{"hidden_act": "swiglu", "optimizer": "adamw", "train_tokens": 1098000000}
Below are experts of layer 8 (counted from 0) of a mixture-of-experts language model. Rows are named down (a neuron's output weights, with its number) and show model dimensions 0-95. Each number is 128 + 24 x the weight over its row's rms, rounded and kept within 0 to 255. Numbers have three digits each.
Before each expert's rows: a language model's description of what the expert responds to. This comes from a sample of Wikipedia text that the model never trained on.

# expert 29
What it handles: Commas and hyphens
down0:134130146133135133137192146120133153096126141153146120108148139142155160126169144077076161128103153130095080134158118104111110090142097112107132103111125133119132111140146058115181140128140116136105163126128117132124126098155134138140154137071079131163156108127094103126124114115111126075

# expert 19
What it handles: Verbs and auxiliaries
down0:123116129142133163134112142192130107141178090089149105132139120170131140171143108112133126119153161150092139131120148135106134147149165134154051093136132138139142140149108117120144113092169161142111127135168113144096105170117128146142121139137122124090129161103118161157104153146126151155

# expert 11
What it handles: Mid-word fragments, units
down0:131114146151135135133097129124122113165138133123102075144131132152146137168108143188115113106145112166103102148115143166143108149100162123156129091176144103172123087136113126105092131169135127126141153132140154106156117146108135136122142079171151142145117123129156136124138133116140083119

# expert 12
What it handles: Single digits in numbers
down0:122083089143158161129144128199171148165161107131146186146128133084147079125150106117109106121124110134125143132148115168094131132131147091131107119150139129115120136119076139147126164145132100101106177140141128144091109076116121134079088172141126109137083157055137165127105160163149078147

# expert 0
What it handles: Head nouns after determiners
down0:162139120155141150140112116128106137107131130112130151135100105142097159097153152127146159098160087133136148108121176103161134163165166155120104118150108122153142149111149137127109112128138145082139126154125109146101097145182115156144108086113168131168147115114138102164121157155102148146

# expert 17
What it handles: Verbs and connectives
down0:115150145158133107162089133139177102128106163145116136154136171107140131134146133146106101167179111121115159142153099084161084140103144113120131189109139141124095135121132121158133134137136139096091120158153132153157109122134150143090141080126150108163127153116143103112118157170122138114

# expert 10
What it handles: Word-initial stems and fragments
down0:133112135144148119141113110190169144091158090137115089092120115154097157177115126120127092114140189122104121197137114119127123078138120102128125133151121139181106121127138107144098138107140155073131114125150144147138161144164136129119150172112115114119121154152115134112129095130113143129

# expert 20
What it handles: Word-final nouns, places
down0:118116159124132108085101135121135130133136107140128110173126136152111122149131127177150119100128146086128094119128136170139143128123131178153127106124084133140159147132150114149154123152087140094096149143127152145114105116115124159140074137140114124094168120138145111159110094074163127141

# expert 26
What it handles: Person names, to
down0:103103148120119087133131125115088132112127098125126122159136137128139119094157136140136102143103115165135117144113128120146146142090067122140150109148143110114118161154113135138112115101117082133141173141148105109127158160104116142150169123090142129121134139138111155138109106121108140149

# expert 22
What it handles: Endings of foreign names
down0:121108150124123156125138107090155162138127076104126137203154145111122122148106110153119131072117134127105163131112139098109123110108079125133078105160113121139128129145163117105158129159110100153113130119146164142130169115132106166160127136099147120110105171172132089159139100106132143092

# expert 31
What it handles: Quantifiers and modifiers
down0:106122097119099105135166145154127155147150089118144132132158097151114152140168097089126130075072084159144122106108152122123137091133142113139097095171139134099103108109126138145131143119174129111170084107126116136119108137116127158123099145118106118157124136128121135107131110119187123138

# expert 1
What it handles: Science and technical vocabulary
down0:130104109138133147122153116110102136084155151133170168130132089128126137130121104139187131147148115141094117127131091101122097166115175146151094095112132121151138145116142144129109095098152171111166130100185100142077100156101108144110127137130098125174131111126135091092106097072132125079

# expert 24
What it handles: Sentence and section breaks
down0:140124114114140122114103118134114128104083157131167109167092111173142113111135161085094141134119150102121172143205096155145159092140122098080133139143118114101098136133108130146147133205158135147117142132205130115126098125145128143139153144142168128145116110095151107137158104137125164105